Weights of a small mixture-of-experts language model, trained from scratch on English Wikipedia: width 160, 35.9M parameters.
Below are experts of layer 3 (counted from 0) of a mixture-of-experts language model. Rows are named router (the router's row for the expert), gate (a neuron's input weights, with its number), up (a neuron's input weights, with its number), down (a neuron's output weights, with its number) and show model dimensions 0-159. Each number is 128 + 24 x the weight over its row's rms, rounded and kept within 0 to 255. Numbers have three digits each.
Before each expert's rows: "raises" lists some tokens whose logits its average output raises strongly, later layers aside; "gets" lists some tokens that make up at least twice as much of what it gets as of all text. This comes from a sample of Wikipedia text that the model never trained on. Tokens count by the router's weight.

# expert 8
raises: " ", "==", " the", "===", " in", " he"
gets: ".", ".\n\n", " had", " has", " which", " but"
router:117168127132133112146121144124119086122153136127124098130100130102141129131101114124146097164136097139145161114108134129069128163122104191128147135127141120123083085206173087151170152137143093114096138102145157173179144134130134124138154161118121122129084140164129108139148123182103122126155129128095135148138166126133125142143136145169159141140113130106144077129168107140148141129138189136169118105163138144145164109134154116170119149160119133104126104142165122130127149148146125
gate6:141111098101154129106129102071111108098120184152118079158170127101131146128130152086135111150110124112085122134098123126122141103113095063178102112130113093105178142138098143120124169108128093132097147114128143121142091120088084114132150167131138109106141136129132121148137121120120181174138155123143134144149121150157104138139110128138146123094153116166091142122138116083138109119134099106127137137144100112162138121161121113134098091109111137114109137082090140091169133131159174
up6:150168151127134168098123074112118116098135173149107124087085090091121120136135172097131123153106115169145154092150128115165111085095113115133118157122118124134174162192108147113158143146110102152125143109128172133116107111140141113101120154112139166123137143129119165134140125151147140083109131155151109100128138136118127136118107126107115177113131164167133094126105146142150181171134152157178154128095145118132107107110103142092171138113126118138116125126136076126136124090096112
down6:136110167122115154111128117107168130137157133122170166097136105092151088104129171134135126121131082153140109102135140102136114096125120132132138116114099112143143123224127167164173137151106117116129121123140125154108126113144131142145089122135147166100109115146140137118133155154142135092118143100136124090103169148099157130079102117145124116139110177151143147148129131153102182137148143115152135121129182117100119134146129073112138060119140109164154096130142096171104113127125109

# expert 3
raises: ".", ",", "i"
gets: " ", "in", "n", "en", " time", "on"
router:119121131116133114108177120135159126106109137113113110150150099137135120139110064131118078108098118132113107096100121154087164129135093129116136106163090078062137095164147142072089147145153113098108118143143143093153128123097115176108142144118159140105119116105146132147121112095138125143153110137114143115134079105133142141127115124132122117170115149153108135193098096153147110106134160136124128122123099110086103149179139144117113110171079147111096141136149143115150127145138081
gate9:127096127163142125127114127139128155164115134127146131108128126141125099160106121116090140164128116172143123140153121068100176095127089113122118076148104131144132149166143148139115094116128114141148106129146109146084143098152152137148164124106134130097125176146182133112133134141116127134121104139078159171111129121154084122130127092112106125107103150125139100105134148142198112162131134113110108156119119133119137144166118139101163159159105113096169124120086134137089130140040120
up9:108157118098166106142094170147169121118109127132103119088177099097122134126157134153161177105117150111091106122116133094157149099134150124079202148144136160098130116123124154146134106143111140121143128095128112124123147142101147154116117124153103108130117136134144147125101128118119080107116132113083148163138105145132102103137151102163174137123140110089157121192159119117100116149163134138127164098099119114157087131106083108144117161089169140129127098168117101141140116149144131
down9:111128114151121101083153136123149126114184112137113146104106134085108115093121138136151137115136092135166113164158079111175126124105151176085147127098112100116110148159106145123123109134091127086130132125126138154109108162107109166108135075145108130110090137131129115150133094181100116123126161097145171129109094151136153115128165110173150166109150140118167134142153132132102122140148096160149122118150138145088101129145101150159144144098117094132119126120102156076094086098130105

# expert 0
raises: "1", "7", "2", "5", "6", "3"
gets: " ", "2", "1", " ob", " www", " Tony"
router:128135177149142110152120110126138120150134110148092150150138093120127148119093102147119089149127109124135120109126128161107147147130139157132118148126122118110087105198127120088150121112132121129135115142122160151148121124113096117124113108114132146104083168094140116159136132143135132156141158151115133160141119148149117125118130153139183145173078146114128085151127102140075120090154177172155148189128125177138147094162124140143118149119138157131110106150146138146144106105116032
gate10:128150124135127095142165117116170150090088174146169127107139129113120122136102160115124127141121125106089113157140119114117123121192117142117091132131120099118110126094168155165144140179147139148169132119142110115160116144140174124147119158160140120138168128105174103147134126120124141161135146116157089158083126159081118134135120158155155133093127098140105181145128084143147149130097147159139109093149123152172149166149101111109133107078126150145131161143086101093143126102143130
up10:125104122145137099085150128128124108144124103126119100162148104140110164134097098100137117136111099135154141053128115124137116157106176105115099067114104091133134137122123103175129114145172105120142079138094144162106135121129121109125060114113082127066117108101093154142152123113117111142132127097108105109117103146107140100097154128135071112115103128167112128124163112174144126130112133131104161135110147146143167108144141129143137122168101131126153120124173150135146187127129128
down10:160132159155107148136126100175138128123140101113072091126096113154116145112119086139143128110087129139132135079135147107143138130079154092140134130117110124103127123160129088134114080105111146165135110069105152170107160091138151134092124121142114148087096135146100136113106125158103114158090105145068141130150114134110104110159146113128118105141083150134122083147134166155124107103118155128107141128115170119071111126151122188126101130158150119106124119135166111118128166129120145

# expert 2
raises: " ", " a", " C"
gets: ":", " of", " by", "=", " to", " at"
router:122140132109140126128109147114155132113171152114118085163138131136117108095109120178134100118131135138103107121128071161149095086075161101142177134120163119128073099172126082167100139134187156112141134132120133114108111134141101133138129142145140114107122126162125151131091105131135091105136129129103118078102115123141153185088099103110137130155174127143109127101142074143136139130118179127139128161139091123124094129099172132144083149113143156092114134119148104109145105137138123
gate4:103106182155128153177153133115152169107183108123114145133133150109190149154180131108137132130125083145141137111135170111111125181137132133152152155112115148132119140128129149118093113122135128138122126099162169144132114099127133093123108110116115131127143165110165105121147135122064126113120126090131124118157133194154126092137090167108129118165113136172125162098114123121125164148128090137158122153117135138135125134124124109150119064119187155100124097147104135110148123145143167
up4:108149132152129143137156144125172170161103089143081152137123104106136157128185123112112118136129148139131116128075112115138132131165104118120154154103097126119116155147134137158134098136138105109145149160165138104120106102092100121135092110162117137131143157074112130109171147095107129144123149083155137118159089157192128100111122142170130102131115138129138157095109124117128160155087133101148176155134086119118142100123160132145143112156160127158116134169110114160144103193123147
down4:117168069093108126113146108160131136146121128170146113146126152162165133142118162104132171128083139109140101124104127061130105146109136108144149123135102134144103091154135125147146175163158170150163160178160107117156112099124136137113121112118116152125094132110119155099147087125123111139110100128181123112133091150105131129094139127143105105127171117116084185167137148141135131096118139136134124160130135110128156120120140153098126146091114102163086172119085108104102119139119103